Weights of a small mixture-of-experts language model, trained from scratch on English Wikipedia.
Size: vocabulary 32768, 50.8M parameters.
Experts: 64 experts in each of 12 layers, 96 GELU neurons an expert, a shared expert of 128 neurons.
Training: a variant of SOAP for the experts, 343M tokens, 5240 steps.
Below are experts of layer 7 (counted from 0) of a mixture-of-experts language model. Rows are named router (the router's row for the expert), down (a neuron's output weights, with its number) and show model dimensions 0-255. Each number is 50 + 12 x the weight over its row's rms, rounded and kept within 0 to 99.
Before each expert's rows: a language model's description of what the expert responds to. This comes from a sample of Wikipedia text that the model never trained on.

# expert 46
It responds to: Letter pieces inside foreign, often Persian, Ethiopian or Japanese names and words, such as j in Dejagah, og in Coogler, Hajduk.
router:48 40 67 45 63 65 58 50 35 39 50 42 63 32 53 25 47 58 53 70 16 39 65 42 45 49 63 50 56 54 44 69 64 54 48 42 50 75 56 30 57 57 35 45 37 51 44 61 54 55 39 62 53 36 45 47 34 26 58 49 54 59 61 57 40 54 60 69 55 29 52 38 60 23 53 51 39 48 51 37 67 51 44 47 69 45 60 63 53 58 46 56 53 45 41 46 35 58 62 21 20 62 54 61 40 55 60 51 40 30 55 66 52 31 52 58 34 59 44 36 65 48 35 43 56 18 51 59 29 42 55 62 56 53 52 67 44 42 38 49 65 62 48 46 27 59 40 45 53 75 44 75 56 62 63 45 52 45 61 49 43 49 46 50 42 43 49 87 57 47 67 47 62 32 57 51 60 52 27 39 45 41 18 50 51 45 64 66 68 67 55 63 46 61 49 39 29 59 36 45 61 56 59 59 65 53 42 44 41 58 77 42 65 47 47 38 51 50 54 50 69 52 34 37 62 26 58 46 39 47 54 23 71 44 44 32 49 52 55 54 43 55 54 62 64 50 41 65 34 69 46 39 45 65 72 48
down0:69 63 33 26 50 50 49 50 49 48 56 63 54 52 49 65 51 25 40 27 27 54 58 42 54 48 43 54 67 50 50 51 44 43 47 48 83 50 45 74 55 38 39 50 54 43 32 53 48 75 51 53 58 43 46 34 57 47 54 54 55 65 54 41 50 18 34 76 42 48 59 66 41 53 43 62 44 51 68 47 49 49 41 35 51 27 50 49 56 70 49 55 57 47 52 02 73 73 67 33 47 39 65 48 45 46 48 80 39 47 57 45 38 60 50 79 50 50 49 32 51 74 52 32 41 44 52 50 50 40 52 56 92 46 39 50 54 34 48 37 53 58 47 28 37 65 45 53 72 57 35 41 35 41 35 56 48 44 61 48 55 68 73 57 32 54 48 17 57 70 63 39 53 69 57 69 51 43 54 47 50 47 59 49 49 44 46 43 57 41 48 50 41 41 55 68 37 47 49 53 78 60 33 67 60 49 55 45 49 50 40 36 51 51 56 46 52 40 72 38 48 41 58 60 37 52 41 49 56 51 52 43 51 37 53 52 50 41 56 51 78 64 19 39 62 51 59 56 55 54 51 46 33 55 42 35
down1:31 46 50 54 61 35 48 50 34 55 52 39 53 68 86 50 16 29 37 46 53 58 58 47 71 60 53 61 47 25 44 47 49 35 64 42 61 40 87 67 37 65 85 44 62 50 54 19 50 50 41 62 33 50 54 29 28 53 50 55 28 53 41 52 52 47 56 51 40 49 39 42 45 49 39 49 51 67 50 38 49 63 53 42 19 53 43 84 70 50 64 71 64 58 42 48 65 49 67 58 37 63 27 53 51 51 47 58 51 48 63 53 46 49 42 57 53 47 55 51 50 54 52 44 56 63 55 53 48 43 45 67 31 52 34 34 58 43 70 50 44 50 47 46 52 55 63 48 52 48 49 63 66 65 47 50 59 55 35 12 67 44 50 60 38 69 40 45 58 51 77 42 34 49 31 56 41 48 34 50 74 46 19 43 50 49 48 40 44 54 40 49 31 48 54 55 54 50 45 47 68 38 45 73 50 42 46 46 48 50 50 63 49 70 63 53 46 51 72 52 43 48 50 47 61 94 45 76 32 55 54 51 40 51 51 39 58 64 46 52 69 55 48 61 48 46 50 54 50 50 42 59 42 40 50 50
down2:58 55 50 32 55 43 54 60 45 44 70 34 30 50 44 52 49 43 43 11 52 69 52 45 48 37 40 60 59 45 59 51 54 67 28 52 43 50 50 45 46 76 46 54 15 42 56 55 34 42 57 50 43 56 40 57 49 37 56 85 51 45 60 60 51 29 12 50 24 55 44 31 47 51 52 26 48 57 36 52 51 29 52 49 29 28 46 55 55 52 51 20 44 48 41 51 52 43 34 50 57 53 50 68 75 49 52 40 52 66 48 39 22 58 45 47 39 53 52 63 47 32 53 41 68 26 60 30 49 53 62 52 52 49 52 64 52 52 59 38 52 61 50 51 48 46 30 45 57 51 47 34 51 50 44 51 83 62 51 48 58 29 50 55 52 41 15 47 39 50 57 57 63 52 22 93 58 51 70 41 62 43 58 80 50 46 57 51 67 59 45 61 61 42 58 34 50 43 71 53 51 74 57 48 29 50 50 52 52 67 44 75 36 51 47 45 57 50 61 50 64 62 48 59 46 53 46 74 51 56 52 54 49 54 52 50 50 35 50 52 58 30 53 50 34 58 49 50 42 49 49 49 34 61 56 73
down3:59 51 53 56 70 32 05 77 72 50 57 50 31 54 13 54 42 41 47 46 67 45 33 10 47 38 81 54 78 51 50 43 45 61 56 33 39 58 71 50 46 68 47 65 57 55 92 43 52 66 78 33 46 44 46 52 39 63 41 41 51 49 56 40 58 50 41 48 68 64 51 56 70 43 29 56 52 57 75 48 34 29 54 28 32 67 64 45 54 46 48 49 55 43 23 66 34 19 47 57 47 42 47 52 49 47 54 69 15 49 54 50 70 50 50 24 33 55 49 43 42 50 52 48 42 58 51 42 76 65 52 50 52 50 48 43 44 42 51 48 49 48 43 50 49 52 78 31 64 45 52 55 50 50 30 53 50 52 50 50 20 33 53 37 42 49 35 51 55 50 52 65 42 60 50 60 50 54 50 51 50 53 56 48 47 33 57 31 49 47 56 49 55 49 47 59 54 43 51 48 42 63 50 45 48 56 64 65 49 49 36 48 52 58 51 52 59 55 61 60 51 47 51 51 54 22 63 49 42 47 58 55 46 43 43 55 52 24 66 56 43 67 56 50 59 53 45 50 37 50 56 49 51 49 45 77
down4:36 47 57 62 49 50 48 51 53 74 49 56 48 42 46 51 12 34 41 49 49 47 57 45 45 51 50 64 46 50 51 59 34 50 54 71 62 61 49 43 50 38 53 54 48 49 50 50 44 38 68 50 51 58 69 60 49 32 50 49 54 52 39 45 58 50 55 50 51 36 13 20 50 50 45 54 44 41 50 29 48 51 68 51 38 33 40 50 36 67 48 16 48 35 37 68 51 64 45 53 54 55 39 32 50 67 42 50 52 41 64 50 52 38 68 65 73 39 51 54 50 37 68 79 48 42 64 22 62 29 44 50 61 47 55 84 47 57 54 53 49 45 31 50 52 52 41 52 42 84 30 36 46 73 50 50 43 49 51 52 58 64 36 56 46 42 50 56 46 50 45 45 52 46 43 52 37 52 50 31 90 70 51 62 59 64 44 64 43 59 43 34 66 47 51 31 57 48 19 77 48 41 40 57 49 42 62 44 31 62 57 33 65 50 52 70 49 52 44 54 44 50 47 44 51 62 51 27 20 57 99 55 52 61 63 53 70 46 52 60 46 51 56 50 50 52 40 59 50 52 54 59 53 32 58 52
down5:61 23 56 49 61 42 52 50 49 47 52 62 50 59 49 54 53 50 50 66 62 30 47 62 54 49 50 49 48 54 54 67 54 52 46 59 54 48 28 47 53 39 45 46 67 52 38 61 53 54 66 40 31 68 44 40 84 49 51 41 50 48 50 51 45 38 50 54 44 68 47 50 53 33 51 80 41 48 68 50 83 25 47 42 56 36 57 43 36 47 42 51 77 48 43 45 50 58 45 40 73 72 47 71 67 39 46 50 49 59 51 50 55 49 28 50 50 21 52 39 46 32 48 54 39 53 40 51 42 82 63 14 41 50 46 45 40 52 43 50 50 51 64 35 49 52 41 62 40 73 59 50 67 26 60 49 49 65 16 55 53 52 36 52 40 70 62 50 59 62 46 67 46 50 54 59 65 56 49 52 52 53 30 13 50 33 41 53 65 52 53 47 81 60 41 73 51 48 50 57 51 51 52 51 50 51 77 37 43 62 40 64 49 39 51 29 50 45 54 58 39 50 48 53 44 66 40 38 43 18 61 50 44 50 92 45 58 45 53 48 56 48 23 58 31 48 49 64 75 43 51 43 52 50 44 31
down6:53 52 35 41 51 48 42 51 47 49 38 58 80 47 20 43 51 51 52 60 50 63 51 51 58 49 51 31 45 41 56 45 40 69 53 56 33 69 49 50 51 54 50 13 51 75 46 61 74 52 63 51 48 64 73 49 43 51 63 49 53 51 50 53 59 43 65 44 51 54 35 40 42 43 54 43 41 39 57 68 46 54 54 69 27 64 44 48 45 44 83 25 47 48 44 55 45 59 72 50 39 51 37 50 47 48 45 22 51 49 70 53 89 51 46 62 52 50 65 46 57 82 50 58 41 36 51 49 49 50 42 70 51 52 33 59 51 52 42 35 47 29 55 42 54 37 52 50 57 37 45 46 50 37 31 28 49 54 17 50 48 49 45 54 51 52 56 44 31 50 66 58 51 49 19 53 46 41 55 49 63 48 55 34 43 64 69 41 63 50 49 55 52 68 51 50 50 30 44 54 50 51 41 60 50 54 17 53 36 49 50 59 59 55 55 62 48 48 50 50 62 46 67 52 54 68 82 67 26 47 36 29 47 57 84 45 59 43 45 60 43 44 51 37 66 64 51 34 59 40 96 51 53 48 51 71
down7:58 79 53 58 57 66 38 56 37 41 49 55 55 56 39 46 51 68 51 48 50 35 63 55 77 41 59 68 50 34 63 27 53 71 50 42 67 49 51 49 51 61 49 50 46 50 51 38 50 47 50 65 59 50 61 44 51 88 43 55 33 49 54 54 57 58 84 30 53 02 65 52 46 50 50 50 31 19 68 74 79 44 32 61 47 50 55 54 42 50 67 36 44 54 44 43 47 42 72 37 24 25 48 43 50 57 49 51 60 52 56 29 43 51 59 47 50 57 48 49 44 49 44 52 55 50 46 52 50 50 70 42 66 50 56 67 59 54 17 51 52 49 46 46 73 33 68 66 41 55 49 32 46 52 51 53 63 33 43 58 49 47 43 45 42 39 67 23 48 49 52 36 56 47 51 52 54 53 85 45 51 56 49 44 46 36 25 53 51 50 30 43 49 47 33 46 53 42 32 39 50 75 41 53 50 48 46 54 56 66 50 30 59 38 33 24 44 44 49 58 49 30 37 57 47 54 50 47 49 42 69 48 70 52 49 50 38 52 48 50 64 50 48 51 52 51 51 48 64 55 53 53 54 99 49 47
down8:47 52 46 40 49 59 52 59 50 54 57 54 46 35 47 49 52 25 43 53 53 44 54 39 56 62 48 45 49 52 55 52 44 59 56 47 58 58 48 53 35 82 67 48 54 52 55 52 62 49 48 58 42 44 50 50 36 44 35 33 24 66 49 49 46 58 30 60 72 42 33 83 60 46 51 49 55 49 49 51 31 51 35 39 51 42 60 53 63 13 51 47 50 59 69 55 54 62 99 59 35 59 37 56 56 41 43 49 48 57 68 55 49 49 57 45 51 49 99 47 43 52 57 57 43 70 50 55 40 49 24 50 54 29 33 36 54 70 55 50 67 60 47 50 52 90 50 29 11 59 41 33 56 48 55 44 51 62 49 69 54 34 64 30 48 50 64 77 52 28 49 54 50 40 48 47 50 55 44 50 51 46 42 47 65 40 50 44 51 48 48 44 47 28 50 61 49 59 65 37 53 24 54 30 32 47 48 57 57 50 47 68 37 58 50 32 51 32 37 51 51 48 56 52 33 45 42 36 55 35 79 50 42 47 41 45 47 51 41 57 53 64 49 50 49 49 50 62 67 35 18 56 51 57 54 53
down9:62 25 84 30 60 49 62 57 50 57 37 47 63 52 41 58 50 64 47 67 50 43 67 61 68 50 46 50 48 50 51 50 60 58 62 48 56 51 56 51 32 73 35 55 52 56 59 50 50 66 34 46 37 49 41 70 43 37 48 50 53 49 48 51 63 21 16 55 48 26 51 51 49 48 57 50 57 37 69 78 50 73 50 45 49 50 66 47 33 21 51 45 29 43 49 75 38 18 32 50 69 51 55 56 31 56 56 44 53 49 48 43 42 40 32 54 39 51 72 45 52 35 27 63 46 45 58 57 50 46 56 58 53 45 51 55 45 50 17 54 48 48 59 52 51 65 51 43 49 45 44 53 22 55 42 52 22 42 53 64 59 48 50 67 61 63 81 75 44 55 50 40 46 26 71 68 69 52 50 61 48 57 59 48 56 55 48 50 71 57 67 52 54 40 44 50 51 66 42 44 46 41 50 37 43 49 51 49 53 24 19 50 59 52 48 66 44 47 51 50 53 53 47 56 49 56 33 46 47 18 49 33 48 66 50 71 68 49 46 44 75 34 25 49 51 52 57 51 30 39 50 72 53 40 51 45
down10:50 60 49 50 73 52 36 50 35 53 61 72 30 58 46 29 48 66 51 51 54 37 36 60 61 47 51 49 59 25 65 54 51 53 31 48 51 71 41 51 57 46 68 50 47 61 41 51 64 37 28 61 50 69 48 28 53 34 39 63 28 31 56 75 86 52 50 36 39 56 59 47 13 40 49 29 48 53 50 46 64 20 58 50 51 52 42 46 50 52 52 47 30 59 59 52 56 50 44 63 26 47 46 29 42 44 39 50 26 47 54 48 51 74 61 52 26 62 51 47 57 59 52 45 55 47 50 54 61 58 53 41 60 41 46 46 51 44 48 57 49 49 54 47 51 49 57 49 53 47 56 67 59 20 51 39 57 45 46 99 58 53 35 50 46 49 36 33 60 54 35 27 53 45 49 48 52 52 45 51 49 54 30 22 51 64 47 50 49 56 44 60 57 46 32 56 56 41 46 55 59 63 70 18 54 39 68 51 69 50 32 52 22 54 50 46 56 55 63 61 53 53 38 63 58 55 51 40 53 44 53 45 53 53 57 51 46 49 33 44 43 62 29 47 50 54 46 55 94 49 47 51 43 78 25 60
down11:50 32 88 50 59 47 55 46 55 47 41 56 78 52 50 42 21 49 51 49 36 47 47 56 52 47 58 34 56 39 66 50 38 46 48 45 56 55 50 92 36 63 11 55 59 51 52 56 53 39 52 65 35 37 50 35 53 40 52 44 50 64 54 55 55 53 57 29 43 33 63 46 53 37 44 45 50 40 70 73 75 42 52 28 39 49 33 45 56 31 49 51 48 29 45 53 56 61 56 41 59 72 53 42 38 47 49 49 65 52 50 59 76 46 49 51 79 58 48 18 52 53 48 51 53 49 50 79 64 32 49 56 50 51 47 68 45 43 38 47 53 52 72 41 36 55 37 62 49 51 55 59 48 52 37 58 35 53 39 63 81 22 48 50 43 46 36 19 50 51 47 55 69 46 55 55 55 29 27 47 59 61 46 50 48 51 50 80 63 50 45 53 46 51 50 50 38 57 62 37 53 40 50 66 45 41 50 33 47 72 49 58 50 49 85 71 37 63 51 61 35 56 50 44 37 52 53 58 21 49 50 63 42 42 54 50 55 61 50 53 67 46 79 53 52 43 51 51 50 46 36 25 53 64 43 44
down12:50 16 51 46 41 39 48 59 60 51 61 39 46 63 50 63 42 53 69 48 48 50 44 60 62 42 46 48 47 51 49 55 34 07 59 44 46 54 48 44 38 49 52 46 49 54 40 67 65 52 52 49 49 49 38 56 54 54 45 21 54 53 50 61 57 46 33 50 55 49 50 41 50 60 50 30 47 56 59 28 53 50 42 62 41 61 59 47 50 48 55 77 56 45 70 51 43 50 32 50 45 50 59 53 47 00 30 41 44 22 33 49 50 41 49 55 49 50 57 57 68 49 47 41 48 47 36 49 35 48 53 95 49 54 46 50 49 24 59 50 50 43 88 41 33 56 50 33 28 49 38 53 45 55 54 49 55 64 65 46 46 46 55 54 54 53 51 67 56 49 46 40 47 43 27 51 45 27 48 42 48 66 78 64 51 48 53 51 46 50 46 50 44 54 57 58 49 30 59 60 64 48 47 59 60 57 49 57 21 52 56 44 33 20 72 67 49 76 83 49 52 52 38 52 62 38 49 74 51 65 50 58 42 50 77 56 83 40 32 29 51 50 50 66 55 36 50 51 49 65 48 50 54 49 50 51
down13:41 47 43 50 50 37 58 26 59 43 71 48 55 49 61 60 48 53 65 54 57 45 49 58 39 52 68 56 59 52 50 48 49 57 26 58 50 47 47 54 50 29 54 66 62 61 48 47 49 51 49 45 54 43 51 54 44 41 43 33 55 48 69 83 45 20 64 49 55 59 49 49 03 33 47 57 66 50 50 66 48 62 55 38 51 53 70 38 65 45 52 48 69 00 49 14 55 36 51 45 66 34 50 48 58 50 41 50 27 48 44 66 43 44 60 44 45 55 53 60 64 38 57 56 45 37 46 37 48 57 61 51 23 54 55 56 54 55 47 36 47 42 48 46 50 52 33 48 51 50 41 45 51 53 28 51 47 49 44 49 50 36 52 55 51 42 45 56 51 49 35 48 47 50 50 56 55 62 44 50 56 67 45 63 67 56 25 58 50 44 34 76 20 65 41 50 62 50 73 48 42 16 54 31 58 58 52 23 51 26 50 18 69 69 57 59 53 34 33 41 53 46 49 50 42 49 68 70 43 54 68 57 70 49 77 48 62 57 70 67 66 45 65 50 43 51 32 50 38 46 46 60 51 50 59 64
down14:58 61 49 70 53 50 54 46 50 51 47 31 59 47 71 37 49 59 49 43 72 51 50 61 52 54 47 40 36 51 49 51 49 48 52 51 52 30 52 42 58 32 47 43 53 64 64 40 45 48 52 57 51 39 57 58 99 62 48 53 17 30 36 40 50 49 45 50 53 62 51 50 50 42 37 36 56 92 41 48 45 50 48 37 34 64 61 69 31 34 51 55 53 52 52 42 67 48 55 50 66 36 70 57 50 29 24 51 42 56 50 32 51 48 50 49 51 52 37 48 65 40 44 74 40 57 60 40 55 46 50 50 55 44 43 46 50 38 50 45 49 51 23 54 50 48 50 51 55 46 59 49 66 73 44 42 21 22 37 68 50 74 51 49 54 28 70 55 32 67 45 50 43 50 65 25 54 54 41 55 46 57 48 46 80 47 60 47 43 46 52 77 59 88 33 70 47 51 45 39 49 47 55 61 64 60 47 50 50 45 45 41 38 53 71 50 41 60 23 42 67 52 50 49 66 60 46 43 83 51 60 56 52 56 47 55 49 50 51 42 59 55 62 64 62 45 49 47 47 36 48 44 50 61 18 42
down15:33 52 48 64 51 47 51 46 49 69 66 58 60 42 48 34 49 57 62 49 43 50 47 50 51 45 47 50 60 30 28 40 50 81 36 35 52 47 46 64 50 48 52 49 47 50 47 58 52 39 55 64 51 48 49 49 47 51 54 47 48 49 66 39 48 64 36 48 52 65 72 64 49 49 56 62 62 37 50 45 50 44 50 93 56 59 17 49 41 44 57 49 31 44 53 55 79 47 29 51 50 34 51 68 50 53 49 36 80 16 48 31 40 43 60 50 50 51 68 50 48 61 60 50 52 49 55 48 45 49 51 44 43 31 51 26 48 72 53 60 53 42 48 50 44 52 44 50 56 48 51 75 56 56 45 00 68 64 46 44 49 42 49 48 42 47 68 51 50 66 52 19 69 47 55 56 57 59 50 35 44 28 65 57 50 48 70 50 50 41 69 27 45 66 35 62 52 25 49 59 47 18 37 48 49 46 55 59 56 60 33 30 41 46 50 49 29 46 60 46 72 58 50 51 58 50 51 32 42 50 44 53 77 73 73 42 52 54 18 54 61 52 50 70 45 42 66 49 46 76 36 50 49 59 45 40
down16:30 40 62 50 50 49 56 51 43 41 49 45 62 30 48 46 29 46 44 56 49 57 52 42 55 44 59 52 49 50 57 58 57 50 56 51 46 43 57 20 49 49 41 65 50 49 91 60 48 49 39 54 50 65 49 62 56 48 41 39 84 54 36 52 57 53 30 60 47 52 50 41 49 40 61 47 24 60 51 47 50 29 52 77 59 43 53 40 57 54 49 38 51 50 50 84 56 52 49 51 53 56 51 57 25 51 33 49 49 72 51 46 57 56 50 73 54 41 54 48 41 43 56 50 50 50 47 53 21 45 48 53 55 37 57 49 53 41 45 58 00 52 41 34 47 59 23 31 51 52 47 69 43 38 46 52 74 50 50 45 58 51 51 49 47 49 51 43 65 59 66 74 72 51 49 48 36 57 48 43 30 48 99 51 53 41 46 40 55 80 37 43 51 51 44 52 50 47 50 52 45 51 73 67 51 52 62 26 49 54 69 53 54 31 60 53 59 54 50 32 62 32 42 46 25 50 33 33 48 42 63 53 14 49 53 50 50 37 55 58 49 74 67 50 53 43 52 15 47 49 58 41 63 50 50 49
down17:60 67 49 49 33 55 34 47 55 78 67 50 57 50 06 56 50 38 42 52 51 61 54 48 39 52 27 62 32 48 44 49 44 53 54 64 52 40 50 65 65 43 52 47 52 52 45 64 42 29 48 33 66 77 95 51 45 50 48 49 53 54 17 64 53 37 34 54 43 50 51 74 51 50 42 72 39 49 54 41 42 70 50 51 51 57 51 69 41 57 61 57 54 64 43 50 35 53 50 51 47 45 53 00 40 55 44 58 41 62 50 52 51 51 46 52 34 51 68 49 67 37 35 49 53 51 43 48 45 46 36 52 52 62 69 45 43 53 54 48 50 36 66 55 41 51 47 52 43 48 50 60 56 53 68 33 55 34 66 46 46 51 47 65 61 39 57 41 55 48 51 52 43 44 54 50 43 59 50 52 52 51 46 53 40 40 45 52 48 58 53 52 50 51 62 49 68 30 36 46 39 42 51 48 43 26 74 53 47 37 50 57 55 42 88 50 49 99 51 53 37 38 57 41 52 55 66 56 53 53 81 91 34 37 64 38 59 37 51 46 47 30 52 48 45 44 38 50 42 48 47 54 49 50 34 52
down18:53 34 47 46 55 55 33 52 50 60 54 50 48 64 74 50 49 55 68 53 40 36 50 55 48 43 60 36 54 20 23 67 56 39 44 36 50 42 68 52 39 53 44 59 68 48 50 53 53 22 47 55 50 49 48 52 58 49 48 50 54 69 53 32 51 49 54 48 46 47 80 51 45 51 38 38 48 50 50 91 43 64 64 51 40 92 62 36 77 65 51 52 44 50 52 49 52 50 46 52 52 50 55 68 54 50 53 40 49 37 59 49 51 49 54 45 84 43 51 51 49 52 48 19 32 94 48 78 57 48 50 61 51 52 58 31 48 59 53 25 38 48 49 18 53 50 48 52 46 43 51 51 50 51 44 52 34 50 47 36 51 50 47 51 35 33 50 47 50 50 51 47 21 49 56 51 51 49 50 45 31 72 41 46 20 62 53 56 50 50 72 53 39 44 52 49 51 45 39 63 45 65 46 49 30 54 50 75 46 75 34 99 47 50 58 32 26 51 49 34 50 46 50 58 50 54 39 43 42 43 53 52 54 44 50 52 45 58 50 24 67 55 40 50 52 49 50 50 52 72 45 51 52 54 61 33
down19:53 48 39 52 43 44 49 66 46 48 33 62 78 43 60 34 41 64 44 45 50 49 83 62 44 72 49 37 46 51 52 48 50 34 53 47 61 50 54 30 48 54 42 47 55 53 50 57 50 80 69 38 32 41 55 43 53 88 50 54 48 72 51 50 48 48 47 85 50 68 42 54 60 59 50 56 31 57 50 81 31 47 45 50 54 50 47 50 50 20 53 53 79 42 50 47 51 33 36 58 50 93 51 63 45 50 42 26 83 51 62 58 46 50 32 53 09 51 24 39 41 44 50 46 56 42 47 55 59 50 46 32 44 52 40 50 50 27 12 58 51 50 56 51 29 70 48 57 50 39 50 50 48 56 42 51 50 50 57 43 49 50 40 61 58 74 44 64 47 49 29 52 57 49 52 43 50 51 55 27 47 48 19 17 63 42 47 63 51 48 48 74 35 53 46 45 59 44 44 49 57 48 59 43 64 50 66 61 44 53 51 51 45 35 56 54 45 31 14 50 51 53 55 59 57 51 45 48 35 66 70 50 68 62 38 57 45 50 54 46 53 56 50 54 61 53 52 46 62 50 40 58 48 50 48 52
down20:34 42 46 51 63 45 40 20 61 57 43 55 39 41 52 58 60 41 54 57 48 47 48 51 40 40 54 42 73 60 59 65 50 46 50 30 51 58 24 60 50 50 50 47 30 58 31 50 48 33 22 52 47 47 48 19 50 73 66 47 49 52 81 52 51 45 47 51 46 42 63 67 47 82 20 52 50 50 53 46 19 47 52 62 50 41 51 65 57 51 45 51 61 54 50 82 49 62 61 58 44 41 34 23 77 82 61 47 72 47 46 33 49 44 50 18 48 51 52 20 51 28 45 30 48 63 39 50 50 51 52 58 41 51 51 52 50 50 55 51 50 63 77 69 50 44 47 50 44 41 67 47 45 40 58 76 59 59 62 53 56 62 90 47 48 55 26 53 65 56 50 42 49 45 47 50 50 47 46 49 50 44 52 41 61 55 43 50 36 50 44 28 50 47 50 49 50 54 50 41 38 35 47 63 49 52 70 49 51 51 45 54 42 26 37 39 53 70 40 47 51 54 51 50 50 48 78 59 50 43 50 52 52 49 34 43 86 79 46 50 48 31 50 53 51 35 50 48 59 52 51 60 65 30 69 70
down21:50 50 52 49 64 47 48 84 49 53 52 48 53 55 30 58 48 39 57 51 54 38 39 52 48 49 64 50 50 49 51 46 49 50 56 54 59 43 80 41 48 46 32 46 51 40 45 56 48 50 47 50 46 48 26 41 63 43 53 63 48 36 69 66 54 46 64 65 78 57 46 48 46 51 60 51 47 51 52 52 52 51 34 73 42 63 51 52 46 50 50 49 69 57 46 47 47 02 65 21 53 34 45 50 44 41 45 51 45 48 19 38 47 49 68 43 29 48 55 50 54 60 49 51 42 47 38 39 50 51 32 70 48 50 61 39 50 49 55 43 62 35 50 43 52 56 50 50 39 44 52 61 72 68 55 50 54 44 47 58 61 48 47 52 50 44 45 46 50 87 44 74 22 46 55 31 57 65 66 43 39 30 52 64 40 58 51 43 63 30 79 88 55 53 50 66 25 49 57 53 31 34 46 76 63 53 49 50 45 26 48 51 51 29 50 47 51 48 53 91 27 50 75 55 48 57 43 58 53 48 34 55 51 59 38 48 25 42 48 84 52 58 49 31 48 59 56 53 52 63 42 48 21 46 73 45
down22:55 53 49 55 61 41 45 50 38 85 50 50 51 47 23 48 61 44 50 51 58 65 58 37 51 29 52 55 44 58 41 54 43 53 49 49 65 89 41 45 50 26 50 35 40 77 53 41 41 44 52 48 38 50 56 47 47 41 50 35 39 47 47 43 51 50 49 76 55 58 56 46 51 34 57 49 50 73 50 48 73 42 62 50 60 48 74 51 60 61 30 51 13 60 22 51 50 50 37 61 50 64 54 46 60 58 46 54 48 48 52 21 45 56 49 31 64 48 50 52 50 63 72 61 53 50 35 49 50 51 50 40 53 50 52 49 78 22 52 46 45 56 50 26 51 48 17 41 50 36 40 50 46 56 51 59 45 42 44 54 27 58 61 45 50 55 44 49 31 50 53 50 50 48 75 51 33 52 51 46 89 49 41 03 56 74 37 53 60 50 53 47 58 50 49 51 27 43 31 60 54 66 64 50 36 48 46 58 53 38 49 49 51 52 29 49 71 68 52 60 53 50 47 59 52 28 54 50 50 46 51 55 48 54 47 67 46 59 11 53 51 46 36 36 56 45 81 50 54 44 68 66 72 62 50 50
down23:43 48 55 47 50 36 51 51 65 50 49 41 67 71 50 57 58 48 49 50 49 48 50 50 38 28 31 24 40 49 50 63 63 56 28 52 50 41 49 58 59 51 38 42 65 51 26 47 43 48 57 62 36 50 49 50 55 47 50 56 31 38 50 48 57 53 53 62 43 58 49 70 57 34 49 49 37 45 63 32 42 56 69 50 67 50 69 58 56 47 35 56 56 50 51 51 49 47 66 39 51 42 42 50 49 60 46 52 40 50 62 47 34 50 54 61 44 80 53 50 60 58 50 47 55 52 59 59 33 36 57 58 39 16 38 44 50 37 48 48 50 46 71 55 44 29 56 51 68 50 48 70 50 92 57 40 52 28 63 38 51 53 16 51 50 63 52 58 28 50 50 53 52 47 74 50 66 61 48 00 52 51 34 46 90 38 50 25 52 47 45 47 66 52 36 50 50 50 36 51 54 36 55 51 42 53 50 46 48 44 44 64 66 78 44 49 62 61 61 50 75 59 54 45 33 43 63 47 44 51 55 57 46 11 49 53 62 65 49 49 57 50 49 48 50 45 75 49 60 42 37 51 54 47 46 60
down24:50 40 38 50 51 57 47 55 48 45 53 35 49 36 09 48 37 63 50 30 96 49 62 47 43 57 42 47 66 51 41 50 48 44 44 50 50 64 50 44 50 51 53 54 18 52 57 50 54 47 69 43 52 40 60 46 37 50 41 51 55 47 37 46 50 47 63 52 46 48 49 48 44 56 33 37 43 37 34 42 63 26 49 77 65 76 65 53 48 53 34 45 42 50 50 51 86 73 37 59 51 68 57 48 50 18 54 54 48 48 45 48 55 44 54 45 74 53 44 61 52 51 51 63 62 68 26 73 57 26 37 48 47 53 51 76 30 51 59 34 29 50 61 25 41 50 53 75 51 46 40 56 50 52 39 51 64 23 41 55 49 52 50 50 50 80 47 52 56 50 48 49 50 50 52 48 15 50 47 56 82 43 45 52 47 50 50 40 72 53 53 45 45 32 62 11 64 56 73 12 52 53 49 40 52 63 46 48 50 56 50 53 38 57 55 67 52 53 40 61 50 50 60 51 51 48 45 45 28 32 62 28 48 61 67 71 43 49 47 42 54 42 33 54 41 57 54 42 50 50 44 48 49 62 45 51
down25:49 43 45 42 43 45 69 66 50 51 42 48 46 39 49 46 48 49 57 49 66 51 47 55 40 49 40 65 51 53 31 41 37 51 49 49 64 51 57 47 51 53 60 50 73 51 29 17 48 46 44 58 23 69 49 25 38 44 50 68 58 18 41 06 64 50 39 50 51 52 68 42 28 44 52 57 74 55 46 44 39 48 48 61 48 52 48 52 79 52 48 85 73 57 43 55 52 54 45 50 52 47 35 53 45 47 46 57 52 41 49 51 52 48 44 50 36 58 47 64 53 42 49 51 61 57 55 39 64 49 44 36 48 45 63 50 52 47 42 52 32 84 66 67 28 52 42 58 52 81 33 57 55 52 44 50 46 56 27 38 49 61 51 49 41 50 53 52 37 52 48 46 40 43 51 50 55 55 40 33 48 51 37 71 22 51 49 78 51 39 47 42 55 49 44 52 57 46 51 43 57 32 59 42 53 58 39 52 56 29 52 53 57 53 53 48 52 41 33 50 49 59 53 50 50 47 64 76 54 52 52 97 50 52 59 44 51 44 58 54 51 50 36 54 43 28 62 25 99 27 59 51 49 64 64 42
down26:52 59 50 51 84 53 56 53 79 50 46 27 56 53 46 51 52 48 52 47 58 37 52 49 48 45 49 49 32 45 59 53 56 61 49 36 44 35 64 54 48 55 45 79 47 47 49 62 59 55 47 51 31 45 52 45 54 57 45 42 44 67 34 47 51 49 49 56 58 46 55 77 58 74 56 65 60 49 48 54 51 34 34 59 48 51 47 43 51 47 53 32 51 48 59 54 57 50 49 14 52 35 51 47 41 02 32 53 38 57 25 47 52 71 99 60 21 54 65 38 31 51 62 13 47 42 50 52 36 39 49 48 48 59 47 49 43 55 57 30 50 48 20 48 49 54 41 51 39 57 52 71 52 56 58 51 54 39 54 49 34 45 48 47 68 72 23 72 52 52 52 53 17 50 49 36 36 59 51 54 62 38 50 44 43 41 60 66 27 51 32 46 66 66 50 75 65 50 54 63 49 49 47 53 46 42 61 59 39 49 88 50 50 50 59 47 43 49 51 54 46 42 28 37 52 48 55 47 61 43 61 47 45 23 47 50 33 56 72 63 57 47 51 47 63 39 46 68 57 68 46 51 61 51 50 52